Below are experts of layer 3 (counted from 0) of a mixture-of-experts language model. Rows are named router (the router's row for the expert), gate (a neuron's input weights, with its number), up (a neuron's input weights, with its number), down (a neuron's output weights, with its number) and show model dimensions 576-639. Each number is 200 + 40 x the weight over its row's rms, rounded and kept within 0 to 999.
After each expert's rows: "gets" lists some tokens that make up at least twice as much of what it gets as of all text; "mostly gets" lists some tokens that are sent to it at least half of the time. This comes from a sample of Wikipedia text that the model never trained on. Tokens count by the router's weight.

# expert 7
router,203,214,230,217,190,229,215,175,200,200,186,64,182,175,151,220,224,172,206,270,283,226,214,209,226,200,175,275,258,224,197,145,244,263,175,218,218,203,224,202,275,232,239,135,163,200,168,218,252,186,218,274,112,248,175,227,283,318,151,194,222,182,194,150
gate0,149,195,140,212,125,221,163,175,148,180,214,189,229,206,114,134,147,276,271,287,151,207,186,170,190,217,177,126,222,231,204,226,168,233,240,221,177,171,154,218,253,208,212,144,194,249,156,260,192,214,183,227,195,221,203,170,164,221,241,212,232,159,144,185
up0,222,212,167,192,173,160,186,194,137,213,115,271,147,199,200,253,138,183,223,291,219,211,259,224,110,232,291,205,231,253,206,197,184,226,223,171,292,158,194,196,185,150,193,242,166,229,163,143,210,192,190,202,208,136,142,187,219,104,224,213,179,235,188,234
down0,179,169,215,209,198,209,186,116,169,213,239,181,299,173,191,170,212,202,169,218,225,215,217,251,190,97,176,160,188,184,203,201,235,226,204,212,225,224,234,222,155,230,230,237,213,219,211,121,184,193,142,127,236,292,196,324,193,288,159,280,193,156,258,193
gate1,235,231,138,187,168,182,124,139,265,208,186,246,247,167,216,252,193,177,185,203,249,183,163,130,149,127,251,222,129,140,126,157,194,215,153,193,115,247,207,214,180,204,178,210,188,195,213,246,140,177,189,190,183,220,255,203,223,268,191,190,205,223,224,121
up1,259,202,249,151,117,199,127,211,187,118,130,222,190,146,116,152,190,227,235,147,172,225,256,233,200,207,245,195,198,157,194,197,136,209,158,246,289,217,217,152,194,204,206,225,225,188,169,255,186,166,211,216,181,168,251,139,217,274,188,192,142,200,156,268
down1,168,174,163,285,209,214,203,192,172,237,147,259,188,287,245,140,117,202,235,268,207,180,147,304,183,244,121,231,193,180,223,175,206,237,154,221,222,195,176,237,242,200,226,190,225,164,234,179,178,204,272,176,226,173,199,295,201,204,168,115,135,164,127,158
gate2,193,221,191,158,215,211,158,256,159,126,197,217,205,185,230,80,258,195,173,247,147,160,144,157,268,152,172,210,160,223,206,186,218,283,180,219,190,221,211,220,209,212,221,281,245,172,179,233,251,212,156,225,248,256,190,161,213,200,207,211,139,208,175,227
up2,225,123,262,211,199,172,176,240,188,219,198,134,179,149,227,240,98,220,203,195,156,199,179,139,163,248,190,267,219,229,187,200,201,183,179,225,202,199,119,203,226,208,146,111,194,207,183,225,230,244,174,193,186,195,177,197,202,172,250,208,232,214,262,194
down2,199,173,155,241,208,222,274,227,196,187,145,235,136,250,220,190,291,257,206,270,162,228,248,189,171,234,126,214,160,260,155,203,136,170,220,226,137,118,226,121,227,219,206,216,176,218,243,264,208,231,191,152,156,214,166,202,174,178,200,252,163,240,138,209
gate3,182,192,148,246,212,220,240,155,112,237,266,153,244,210,230,211,227,275,231,225,233,170,185,177,256,258,218,174,149,219,132,226,214,286,249,110,170,162,132,186,269,169,246,157,273,247,136,234,175,175,215,235,209,195,142,139,221,193,223,252,189,232,206,180
up3,205,206,225,182,229,266,226,305,298,227,176,132,184,141,236,231,210,231,229,191,200,235,173,163,206,218,270,219,216,243,206,185,226,186,175,198,273,222,244,203,187,246,161,245,104,176,142,202,262,253,210,158,180,191,177,231,130,188,218,257,158,217,229,205
down3,218,241,196,210,207,255,260,231,198,118,213,212,227,189,199,187,181,151,169,194,194,201,204,150,211,181,237,179,161,147,184,129,236,147,248,169,176,199,216,199,168,208,190,256,242,205,241,130,213,233,229,194,214,151,258,236,213,196,230,165,181,293,226,196
gets: "–", " |\n", "-", "C", "D", "T"
mostly gets: " T", " P", " C", " M", "–", " K"

# expert 2
router,237,198,150,279,175,150,176,186,267,188,288,178,161,242,213,216,114,121,221,193,220,227,245,146,199,201,193,281,263,184,192,211,203,205,240,165,171,216,218,183,260,196,205,149,191,207,235,209,179,221,165,253,179,169,133,147,265,280,234,200,309,191,181,117
gate4,230,89,193,233,181,251,253,155,177,223,213,233,203,259,131,197,242,185,214,269,244,206,228,202,218,193,182,227,151,143,140,133,270,160,204,202,221,230,218,185,224,318,222,200,209,179,158,254,247,239,156,188,149,182,245,260,173,256,174,197,252,195,198,211
up4,234,144,123,173,176,220,176,160,237,199,220,155,223,185,240,219,169,176,184,243,146,185,238,231,239,279,195,210,197,218,290,189,189,172,183,229,175,132,246,232,215,189,225,223,213,165,260,279,203,134,239,178,237,178,170,162,163,198,262,181,210,237,221,238
down4,228,269,157,179,182,208,221,235,255,164,227,195,147,193,184,182,197,241,190,264,260,287,254,245,208,247,163,198,159,285,213,112,112,194,131,285,182,231,182,251,237,222,171,160,217,195,206,145,207,187,143,239,219,234,177,119,216,186,242,229,182,240,178,258
gate5,199,264,173,258,213,184,282,188,277,228,273,186,210,273,230,267,272,248,209,225,187,172,158,232,218,181,184,182,187,183,181,166,200,222,239,243,186,192,191,252,230,273,223,249,184,238,198,141,228,180,179,156,144,209,239,214,218,180,226,207,264,163,200,251
up5,223,226,205,250,212,188,158,208,260,191,201,158,152,193,197,175,278,184,240,158,202,189,236,224,241,245,238,194,196,214,136,195,229,205,130,196,248,190,93,182,192,109,184,142,201,185,178,179,252,199,218,245,153,233,183,153,213,228,152,210,166,226,101,228
down5,104,174,251,139,137,276,187,211,199,241,207,206,232,207,154,188,238,205,281,185,198,202,177,227,215,191,194,244,183,233,203,223,240,284,228,154,218,153,186,208,199,203,188,266,185,197,212,188,178,177,199,254,167,202,146,277,182,80,239,113,196,237,169,189
gate6,152,192,165,241,220,289,174,166,168,306,137,171,183,209,239,227,189,203,192,210,216,182,208,199,196,152,200,204,219,266,135,222,206,260,193,127,226,178,161,114,216,126,229,128,246,221,199,246,151,188,191,169,184,143,172,238,203,203,153,259,219,142,163,206
up6,148,247,187,235,185,220,187,215,244,236,216,157,123,151,219,207,244,179,144,182,120,157,246,215,156,188,182,134,227,255,251,264,290,219,179,232,227,153,132,195,190,157,199,195,197,192,260,213,270,179,210,227,192,168,197,171,193,236,197,139,203,259,237,119
down6,147,186,208,169,183,255,182,241,205,297,169,214,186,235,161,223,250,107,185,260,265,107,180,126,233,253,171,169,144,210,166,199,192,263,246,223,193,204,95,221,173,211,132,194,243,227,200,184,234,145,185,209,238,214,223,227,125,196,187,220,223,160,232,216
gate7,207,160,260,194,218,243,245,219,143,185,115,174,209,157,222,235,188,260,161,180,150,183,250,196,102,256,229,183,128,207,222,180,213,269,222,218,262,197,195,251,217,191,209,215,246,171,98,193,179,199,189,196,244,174,109,264,196,244,146,222,200,181,252,227
up7,255,135,209,190,257,144,233,224,237,246,223,194,204,241,223,208,229,244,195,140,214,161,143,221,148,253,121,229,196,200,225,256,254,81,181,270,132,167,234,166,191,188,240,191,144,212,199,182,151,312,197,149,276,155,248,275,126,229,232,267,211,253,168,285
down7,119,239,182,213,132,233,188,146,227,233,294,177,230,222,243,227,241,210,155,175,181,173,259,290,194,243,213,230,262,238,217,159,219,215,214,240,211,154,218,208,165,242,168,250,209,175,264,164,164,219,242,131,233,191,232,232,231,218,238,208,171,234,160,157
gets: " |", "|", "-", ":", ";", "i"
mostly gets: "|", " —;", " |", "°N", " •", " *"

# expert 3
router,189,218,186,243,244,145,140,173,173,210,199,212,163,161,191,182,131,255,121,261,115,223,232,220,226,84,219,199,232,210,198,160,191,235,219,216,210,196,175,174,208,212,209,181,271,203,176,206,177,148,215,160,244,245,281,208,256,294,138,203,206,188,173,157
gate4,185,162,183,218,151,173,222,198,162,211,200,192,197,236,264,214,245,232,256,129,249,263,213,194,250,243,212,175,260,185,147,210,180,175,157,222,203,164,315,235,174,196,193,190,260,132,232,195,65,180,212,243,238,230,223,142,285,217,167,154,261,222,189,170
up4,185,150,137,133,240,275,207,237,206,245,215,279,165,273,176,151,194,155,169,220,203,242,185,263,124,158,226,192,210,189,156,174,232,248,191,178,155,256,191,255,170,203,234,188,154,182,205,167,224,164,191,212,163,151,258,161,287,230,230,226,219,93,176,148
down4,152,220,107,253,209,209,188,246,127,145,262,221,109,176,234,235,243,214,256,219,200,166,266,247,189,196,152,175,246,169,192,216,108,170,251,199,140,248,170,135,176,276,171,212,295,261,180,224,186,216,251,198,220,231,206,262,233,291,206,205,253,179,173,147
gate5,162,184,197,178,181,242,276,188,209,174,236,225,214,133,265,186,190,272,236,199,153,325,230,164,223,154,200,228,209,186,252,137,178,160,223,207,235,276,166,230,236,208,156,141,253,262,221,221,220,162,188,201,204,170,153,217,187,214,240,180,192,171,246,163
up5,199,215,190,142,199,169,187,140,181,223,211,137,162,261,125,236,203,183,141,173,237,233,230,227,174,241,209,204,182,212,185,226,214,201,184,203,215,171,171,87,155,183,216,156,153,140,243,216,192,166,155,203,74,174,208,214,190,190,166,218,232,196,237,192
down5,108,317,181,203,187,283,201,185,202,292,203,217,170,142,215,259,243,202,168,220,178,221,225,145,171,216,190,206,202,229,144,152,119,244,204,237,267,193,224,140,251,237,249,220,139,249,246,217,243,178,151,180,192,230,218,186,172,182,240,240,214,172,230,176
gate6,182,164,245,176,229,284,278,208,274,182,262,162,212,215,141,207,170,133,164,235,163,150,170,145,117,163,178,184,217,151,171,248,194,208,182,190,220,166,272,170,227,121,204,210,188,186,190,243,251,202,216,150,229,177,223,227,204,272,228,232,143,208,192,193
up6,163,255,189,188,126,147,204,201,227,215,239,194,229,145,210,129,191,191,167,255,231,211,227,147,236,214,251,163,209,202,159,117,150,166,238,165,156,131,156,198,187,230,187,198,205,224,166,211,120,186,213,138,159,156,194,212,163,190,205,156,232,198,215,200
down6,139,264,191,209,214,197,164,148,225,211,245,239,181,211,172,186,232,185,224,271,198,270,171,210,172,200,235,212,195,206,175,195,187,167,241,192,197,186,199,232,233,211,177,231,191,220,215,232,200,155,94,238,167,157,187,237,180,224,121,200,284,207,241,180
gate7,188,179,200,107,147,210,239,213,176,266,204,228,197,177,181,218,242,160,116,227,199,179,257,233,69,200,225,230,134,186,177,220,146,224,238,208,239,201,222,150,272,226,197,232,173,209,147,166,136,125,166,154,190,207,150,180,248,160,241,191,224,224,184,265
up7,137,145,238,205,179,205,172,217,199,170,153,209,160,176,194,271,226,250,208,177,183,269,157,180,202,232,228,196,226,194,210,172,157,202,187,252,216,220,299,199,283,230,259,188,198,150,155,157,178,177,195,233,213,240,161,216,165,219,161,246,229,200,199,217
down7,166,158,211,227,151,258,219,198,253,203,157,289,179,234,182,106,163,244,149,214,206,215,164,125,101,201,189,210,185,201,184,200,229,239,216,228,293,255,194,261,175,201,159,155,195,203,81,216,228,172,206,261,206,217,170,147,197,150,167,211,219,205,187,193
gets: "1", "2", "3", "5", "4", "0"
mostly gets: "6", "5", "2", "1", "4", "3"

# expert 5
router,181,140,211,227,232,247,282,244,294,207,171,237,173,242,220,176,154,204,178,154,142,198,194,165,237,233,150,259,185,206,237,222,147,207,147,170,160,215,204,263,207,176,238,158,161,133,192,183,293,195,203,222,180,200,202,192,204,126,178,175,235,213,170,249
gate4,214,158,194,229,210,166,246,192,200,262,178,205,200,178,212,227,166,240,155,126,91,190,266,234,186,206,147,185,154,201,168,197,204,215,198,263,165,233,227,181,199,244,219,167,124,155,237,230,149,229,221,198,208,152,200,235,162,217,136,101,218,185,284,184
up4,204,203,256,189,127,226,203,142,147,235,187,150,187,241,174,102,184,201,277,146,250,223,141,165,250,202,97,192,160,134,98,172,141,188,210,246,194,167,215,190,238,133,286,227,213,183,254,154,197,157,237,191,285,239,168,149,129,172,229,163,191,207,177,284
down4,176,226,222,157,163,235,155,184,152,215,156,227,208,129,190,188,237,164,241,164,199,266,171,218,260,129,225,143,171,202,146,208,148,174,222,258,182,175,257,187,233,182,254,192,164,192,188,181,211,269,121,210,258,222,253,214,230,129,185,222,189,227,264,170
gate5,248,246,113,165,180,118,172,163,222,189,204,190,202,164,250,152,286,159,225,206,303,184,166,164,175,234,272,255,140,218,226,240,189,195,223,207,137,149,177,140,179,228,198,207,223,194,245,125,251,180,178,219,217,213,226,332,265,194,238,247,202,201,208,215
up5,137,240,173,216,195,216,265,186,235,252,194,183,213,160,148,203,221,288,259,218,218,243,219,247,215,216,295,227,168,179,237,258,257,176,181,182,192,150,154,206,137,190,202,201,183,237,205,202,152,146,103,215,230,117,242,150,182,198,226,239,130,169,226,167
down5,260,199,262,197,271,216,169,201,156,259,221,160,182,192,225,296,204,215,132,172,220,230,188,186,250,197,214,236,197,132,143,195,144,201,189,187,267,222,327,252,170,298,167,267,188,203,171,118,151,219,243,194,224,209,197,200,234,175,206,159,211,183,230,303
gate6,285,193,265,205,238,225,207,202,143,218,222,276,179,267,170,224,276,196,204,250,176,203,203,123,111,270,270,192,225,135,183,180,214,181,231,217,151,215,142,276,195,142,215,190,207,220,187,249,183,185,181,240,281,170,149,195,215,199,179,217,161,140,213,221
up6,274,154,208,194,157,155,162,206,219,228,195,201,161,190,175,189,186,228,257,196,165,122,154,247,212,186,254,278,235,181,215,150,186,187,226,256,188,151,201,217,174,246,223,180,235,154,226,182,265,282,223,206,238,131,184,187,181,116,189,243,175,204,212,130
down6,187,105,262,184,198,222,237,200,237,221,140,261,202,255,241,199,133,239,206,229,211,240,212,197,142,174,163,193,144,246,181,178,243,210,206,198,201,254,235,228,183,228,192,198,224,199,160,219,219,207,241,260,212,189,220,256,179,170,164,242,199,226,207,263
gate7,193,163,197,264,154,115,202,186,195,231,210,189,233,156,218,219,147,248,150,200,183,129,182,163,158,179,175,181,177,186,191,222,208,223,261,234,276,229,183,229,192,286,235,216,202,194,210,170,210,290,174,184,199,178,240,236,253,166,243,244,172,143,194,200
up7,165,159,213,170,212,215,232,128,196,167,194,215,175,210,234,193,242,182,169,222,191,207,175,145,132,298,137,209,144,133,195,143,223,164,218,233,184,173,229,211,175,224,232,121,232,209,186,83,147,203,200,205,138,197,252,168,238,193,163,201,190,175,236,248
down7,191,204,233,232,228,204,195,222,259,160,267,205,186,227,201,248,236,111,217,255,186,211,216,190,159,231,245,235,175,237,178,170,198,181,181,166,231,173,134,197,192,157,163,267,212,200,264,247,253,210,223,229,141,210,248,267,164,209,157,235,197,158,192,269
gets: "\n", ")\n", " |\n", "\n\n", ".\n", "==\n"
mostly gets: "\n", ")\n", ".\n\n", ".\n", " |\n", "==\n"

# expert 8
router,219,239,108,154,164,172,177,208,198,132,208,225,217,126,209,176,234,247,189,165,167,229,177,238,205,221,219,120,178,171,180,219,223,192,191,251,108,229,202,162,204,201,238,210,193,178,151,187,200,205,181,171,206,218,180,178,146,187,246,215,200,243,268,216
gate4,209,169,172,228,180,172,168,184,253,247,175,149,153,148,224,214,176,244,229,195,194,181,185,191,169,160,181,176,188,221,133,144,240,172,214,133,235,150,204,203,221,194,214,209,214,230,206,208,229,293,193,220,214,209,158,165,226,267,266,143,278,181,249,165
up4,149,249,165,266,203,197,245,192,168,213,180,244,195,182,229,216,170,234,155,214,208,248,151,192,158,148,215,234,238,144,175,207,189,264,186,103,219,268,148,246,210,153,206,208,194,260,174,232,135,255,168,254,196,117,181,225,172,207,196,194,244,187,204,267
down4,112,168,191,202,171,212,162,181,182,254,185,178,127,213,263,143,164,243,168,142,235,219,114,180,260,150,137,229,194,230,184,137,123,187,184,187,210,267,181,248,115,170,250,191,252,168,169,196,222,159,232,113,235,175,113,234,201,190,150,217,186,252,239,201
gate5,128,214,212,149,189,204,265,134,231,206,200,170,235,189,217,245,246,226,210,217,289,225,143,203,253,236,218,229,189,170,256,198,293,216,290,201,208,273,162,205,211,161,152,210,216,169,165,183,250,231,190,250,246,162,155,199,187,193,221,161,145,244,170,141
up5,192,212,173,244,168,203,155,239,208,196,191,224,227,209,136,176,176,228,190,174,207,196,158,194,193,249,262,240,129,257,174,213,187,182,227,215,203,204,347,226,233,207,188,231,141,179,188,200,150,208,169,221,220,222,229,317,215,192,235,197,105,266,166,159
down5,213,135,224,189,207,212,237,211,193,223,151,201,218,192,193,214,194,178,210,130,167,121,180,173,153,147,181,199,214,192,220,162,188,175,161,160,226,245,187,224,202,192,135,187,249,206,239,198,151,262,212,195,181,216,169,161,275,222,171,213,172,256,176,219
gate6,165,245,213,157,256,174,235,156,211,228,235,200,174,163,189,142,168,258,220,245,200,188,183,288,159,261,131,194,234,187,187,157,243,81,178,243,247,254,148,238,205,209,223,206,269,256,274,153,208,171,230,176,215,170,180,176,220,195,264,210,177,210,243,159
up6,229,202,205,228,167,211,243,181,237,233,245,212,191,234,185,199,210,204,292,227,221,225,226,171,279,269,152,244,161,178,181,196,231,165,200,197,219,214,211,157,161,163,162,224,170,237,154,195,194,199,95,184,204,218,228,262,284,192,192,253,189,271,179,298
down6,219,135,194,152,177,173,177,298,236,172,211,110,130,220,230,227,193,211,200,174,178,173,191,175,192,151,260,187,249,207,279,223,226,176,184,202,223,221,226,145,158,226,187,155,208,228,229,275,223,234,301,185,220,236,233,138,215,256,193,218,172,228,181,202
gate7,270,297,238,233,218,149,233,243,211,296,189,153,181,231,97,252,190,147,217,303,193,236,223,166,266,227,204,253,239,214,178,201,187,151,208,247,212,217,178,192,184,172,205,196,207,245,154,265,213,206,231,149,202,287,160,178,199,222,174,175,219,253,168,317
up7,202,278,222,170,165,157,238,199,146,170,161,175,201,291,235,191,231,299,173,174,201,150,233,216,185,247,193,222,231,172,216,118,231,211,139,238,148,157,231,267,184,201,159,153,226,185,221,146,264,247,227,127,221,205,199,199,184,260,204,187,236,231,235,168
down7,226,142,177,220,241,179,220,205,176,212,111,115,257,194,252,198,188,174,191,152,176,171,206,230,184,170,233,198,208,207,195,156,177,138,183,146,217,208,146,294,190,255,153,141,94,200,224,172,232,256,245,217,200,252,187,198,231,221,238,233,216,230,248,181
gets: " of", " to", " in", " and", ",", " the"
mostly gets: " and", " to", " for", " of", " with", " on"

# expert 1
router,177,172,168,233,239,239,212,220,184,159,208,234,211,142,253,152,202,254,224,159,217,224,200,249,222,232,209,203,130,161,112,282,187,164,184,183,125,204,276,214,140,202,235,263,232,202,200,215,144,237,206,215,222,154,181,202,152,223,213,256,123,236,204,242
gate4,213,176,195,180,223,251,197,190,167,215,218,164,161,222,214,217,253,268,177,240,226,222,194,209,217,213,234,233,135,222,144,236,254,189,207,266,275,130,166,225,192,174,138,132,234,269,220,280,212,208,172,262,238,220,248,210,125,152,184,95,141,210,250,159
up4,137,184,141,276,269,173,205,244,153,321,259,271,133,216,189,201,233,180,219,232,200,281,184,217,261,150,151,112,123,210,223,174,184,150,290,193,189,160,219,156,196,198,174,221,166,184,185,182,191,202,129,263,166,180,245,192,199,130,155,124,251,137,174,160
down4,231,199,202,104,172,222,199,250,236,268,231,184,197,214,225,226,267,169,226,250,183,259,165,220,235,247,122,242,202,279,144,226,180,141,160,223,159,278,157,171,119,196,228,212,174,194,175,286,134,229,150,257,189,209,206,276,170,181,176,156,247,238,213,177
gate5,207,176,232,236,254,246,152,249,151,311,266,223,236,176,144,209,208,242,163,229,205,262,209,195,146,183,247,142,177,154,209,287,211,209,217,212,81,174,210,219,204,221,199,201,157,136,190,184,213,152,177,214,217,119,254,222,140,196,290,217,195,225,210,144
up5,248,158,212,230,230,193,200,165,176,202,319,142,160,145,225,211,159,184,226,208,156,137,180,220,215,181,215,217,214,194,211,153,175,197,247,106,203,259,195,156,200,118,207,113,180,249,205,238,196,193,181,217,217,235,177,192,190,239,152,222,203,117,216,217
down5,240,192,190,238,218,158,274,260,240,167,182,159,217,243,123,259,162,206,200,142,149,173,250,181,153,255,167,177,113,215,178,297,260,224,170,232,176,238,217,266,177,163,159,182,331,279,242,179,232,260,180,249,169,207,215,130,217,170,202,182,213,258,269,244
gate6,246,172,145,157,193,197,176,188,235,188,203,232,161,84,147,235,218,255,244,186,204,187,175,193,214,202,227,231,243,168,159,156,165,201,178,180,198,257,117,174,159,230,252,265,249,167,235,173,191,165,196,194,214,118,210,204,170,152,160,221,243,194,198,174
up6,147,212,204,197,151,228,183,185,272,114,176,128,214,255,209,118,177,232,115,148,224,204,216,191,219,193,167,205,151,203,214,167,143,182,240,224,230,107,251,155,271,229,169,221,206,250,198,171,187,176,184,242,174,144,175,233,241,210,213,122,183,206,215,211
down6,202,154,204,177,204,226,180,206,136,176,241,158,226,241,230,278,222,166,225,143,255,201,202,174,174,167,287,169,189,145,111,151,199,178,192,138,200,214,165,223,212,160,238,194,201,160,138,244,220,317,207,213,248,246,156,168,163,211,202,193,181,166,212,216
gate7,232,137,190,205,215,157,169,243,253,190,264,249,251,135,216,232,246,285,211,219,215,237,193,179,176,202,247,228,191,214,122,184,168,204,240,173,210,189,203,150,314,178,256,213,253,141,203,215,233,163,202,246,200,183,169,200,179,226,145,191,155,235,199,188
up7,135,202,170,252,201,176,119,222,228,157,177,118,197,170,213,189,269,134,178,132,145,194,133,246,159,256,255,246,210,169,245,218,173,326,189,253,251,206,186,212,229,212,231,155,165,170,209,192,106,187,175,229,169,201,156,216,150,242,256,184,189,210,148,186
down7,176,118,202,255,230,160,88,250,216,246,227,146,270,260,175,165,244,206,215,258,182,195,257,175,206,262,283,248,109,199,205,228,258,259,125,219,209,234,129,192,205,257,212,169,190,154,241,144,182,204,249,187,187,227,171,210,156,227,177,173,221,203,188,282
gets: " the", ",", " and", ")", "ing", " of"
mostly gets: " that", " and", " the", "),", " other", " which"

# expert 14
router,138,125,242,205,198,132,149,286,177,239,237,195,204,258,226,201,194,235,140,230,250,216,204,218,219,224,182,163,145,170,192,229,264,151,162,207,159,224,251,207,173,205,226,201,202,202,201,132,117,205,237,178,150,148,208,196,160,238,185,199,212,172,128,256
gate4,113,288,195,245,180,174,225,153,228,192,244,145,224,212,189,173,205,190,152,184,216,178,131,217,176,147,214,205,169,196,168,326,235,174,185,159,209,190,211,195,136,217,284,199,126,159,208,210,221,202,201,190,302,189,229,164,189,165,201,114,227,212,184,217
up4,296,196,204,183,161,251,188,183,176,131,190,200,248,258,169,185,244,143,219,205,276,142,276,232,246,203,207,172,252,238,251,216,184,226,170,262,155,158,147,246,233,210,241,188,223,243,196,195,245,239,305,184,176,198,188,174,157,163,185,222,150,237,209,220
down4,149,180,157,161,187,134,224,245,155,192,276,210,157,177,253,293,238,148,181,192,207,190,232,259,171,190,179,218,166,186,280,188,258,234,262,105,198,202,243,195,143,251,150,231,182,149,175,145,213,141,183,259,215,232,218,188,174,212,144,211,165,247,225,220
gate5,169,196,155,163,209,233,281,251,150,207,182,123,173,217,178,222,204,186,153,224,223,173,254,178,232,186,199,140,196,209,217,196,134,136,231,187,265,136,249,200,214,168,225,185,187,225,199,196,274,178,241,264,143,108,222,150,143,237,193,221,230,147,148,195
up5,165,220,249,251,153,165,155,187,231,183,233,177,242,255,200,184,205,278,173,215,186,196,113,189,235,151,150,113,224,202,235,194,236,197,174,293,211,193,214,196,222,274,263,181,233,156,220,224,220,216,167,240,214,166,188,250,250,156,212,179,121,180,191,240
down5,157,194,192,258,232,190,185,197,271,134,160,200,121,216,204,130,221,231,236,210,208,189,163,200,225,180,140,194,210,145,262,255,193,209,139,223,198,200,219,170,86,234,226,175,203,128,237,222,145,144,208,277,154,179,140,269,182,198,184,180,189,248,211,211
gate6,109,184,228,230,198,152,249,236,146,168,239,251,211,285,255,156,282,192,253,230,112,221,204,234,217,216,141,154,141,219,191,206,145,186,189,185,236,168,245,149,217,195,168,210,102,182,202,186,234,182,198,187,190,158,96,254,197,234,181,230,141,113,174,156
up6,223,218,189,174,136,175,120,162,218,240,226,174,289,130,194,254,184,219,169,219,211,162,198,191,235,195,257,211,165,110,166,243,180,226,244,195,159,256,181,224,187,180,213,183,156,217,119,162,217,159,205,168,181,198,280,188,158,193,152,164,222,230,229,155
down6,154,181,245,153,182,238,164,209,189,226,187,226,178,208,202,85,248,195,148,329,161,187,227,216,232,184,250,225,206,201,237,113,207,179,205,195,175,209,210,241,144,218,235,161,194,205,200,166,244,211,173,242,176,202,278,193,142,136,160,210,201,183,237,208
gate7,250,116,216,237,225,148,230,272,229,202,188,243,188,182,154,266,186,150,160,269,257,233,200,188,168,219,146,197,212,175,244,257,182,231,215,271,171,156,177,155,276,189,191,215,202,179,229,196,217,183,174,236,270,159,152,179,232,141,204,178,213,114,179,189
up7,161,196,218,134,195,225,169,159,193,199,155,180,162,217,283,167,215,174,196,197,180,160,205,160,196,240,225,217,135,200,253,174,204,134,252,201,197,143,225,191,180,173,190,109,190,240,148,231,132,170,222,174,199,155,165,237,112,186,149,168,182,228,187,252
down7,204,220,279,253,202,221,132,256,158,201,192,219,144,293,209,231,201,196,135,213,253,234,163,199,193,205,228,127,262,158,289,185,188,313,167,215,148,244,203,142,251,199,136,133,229,220,286,266,290,188,226,182,194,244,158,197,217,126,191,221,234,269,104,167
gets: ".", " |", ",", ".\n\n", "-", ":"
mostly gets: " and", ".", ",", ".\n\n", " the", " that"

# expert 15
router,229,219,140,211,125,185,274,154,191,241,108,175,273,172,203,249,207,178,235,233,246,121,186,149,167,312,139,181,177,191,264,139,284,219,236,214,250,207,164,175,142,242,185,143,177,199,174,244,214,246,150,225,210,223,137,189,264,138,213,115,183,223,244,245
gate0,148,141,158,170,143,243,198,208,203,285,164,277,247,179,221,182,135,133,229,259,152,262,154,154,82,131,200,156,190,205,184,209,184,221,239,265,248,236,170,188,126,186,163,151,138,282,148,258,216,205,165,213,170,241,302,231,261,234,138,244,228,107,196,212
up0,265,236,200,176,141,235,201,172,199,217,233,220,246,281,254,142,163,243,221,200,189,187,252,205,123,155,121,208,238,246,163,235,146,259,151,229,172,239,252,185,194,147,177,215,216,182,238,237,253,251,162,244,181,209,198,203,184,261,219,137,160,222,197,251
down0,248,266,145,206,167,230,159,156,190,206,220,208,253,172,277,208,189,175,175,147,135,188,216,193,193,158,199,160,174,241,265,194,105,248,205,201,224,256,270,212,222,206,224,193,139,148,174,197,187,233,240,156,289,204,251,184,221,226,197,141,147,258,140,236
gate1,190,151,189,180,186,150,183,255,181,186,155,139,206,239,253,182,198,218,256,191,177,189,286,219,183,228,217,183,220,190,181,169,126,224,241,205,199,188,231,203,238,176,169,176,212,195,215,261,173,204,197,202,195,214,150,198,241,167,188,229,203,206,228,179
up1,146,224,183,274,138,218,126,135,208,221,159,249,217,171,148,151,293,113,155,182,175,156,166,167,211,196,252,173,102,227,249,249,270,198,203,203,165,206,165,169,230,162,258,210,215,182,183,230,160,150,229,207,140,229,212,210,208,161,170,199,194,206,140,204
down1,217,252,195,169,186,148,235,216,98,218,246,259,210,237,235,199,161,216,216,192,211,169,196,156,173,303,184,216,273,250,261,217,277,177,180,128,199,236,226,267,128,142,230,228,131,183,215,220,235,207,185,193,211,250,231,283,214,222,181,262,260,204,191,233
gate2,175,198,196,272,211,252,233,198,242,241,233,263,253,194,209,159,256,221,189,265,207,146,248,188,253,182,213,162,187,237,113,212,209,217,177,141,148,146,217,215,195,169,219,248,267,182,156,180,198,252,248,257,153,234,161,233,171,205,205,203,215,170,193,126
up2,231,158,216,175,220,202,262,231,269,205,301,263,250,159,255,222,157,185,225,167,215,167,232,106,197,257,169,156,241,250,168,154,285,168,204,211,237,208,223,177,230,268,244,248,174,169,157,173,281,231,218,203,208,277,240,185,160,189,195,203,204,171,193,257
down2,290,187,206,204,254,191,217,198,204,224,218,287,106,167,241,227,247,244,119,152,240,224,219,238,177,162,217,244,310,129,217,183,187,140,183,204,215,228,192,118,140,148,184,232,250,167,220,189,219,258,229,191,95,234,212,178,222,250,236,139,190,192,212,214
gate3,173,222,208,152,172,164,227,163,254,183,200,203,210,141,223,228,224,265,221,195,239,168,232,128,171,258,259,180,157,250,241,179,219,231,233,160,159,171,254,206,135,189,188,200,189,205,196,197,201,240,137,225,221,249,266,256,213,116,182,239,189,269,254,176
up3,150,209,124,197,146,209,229,192,134,182,205,269,214,190,214,175,234,201,198,162,209,203,204,262,234,227,233,250,118,172,190,212,240,246,272,268,205,173,212,173,232,235,136,172,150,180,163,187,226,148,217,226,133,191,260,243,210,190,185,236,166,160,70,217
down3,187,210,166,207,260,234,197,245,172,189,250,160,183,128,183,124,186,253,138,298,197,164,225,248,197,209,193,247,226,154,247,153,229,106,247,204,123,197,175,180,246,197,254,270,216,187,247,222,180,243,210,205,132,150,266,233,168,233,172,209,258,220,222,276
gets: " ", " (", " S", " M", " B", " D"
mostly gets: " ", " (", " M", " B", " L", " T"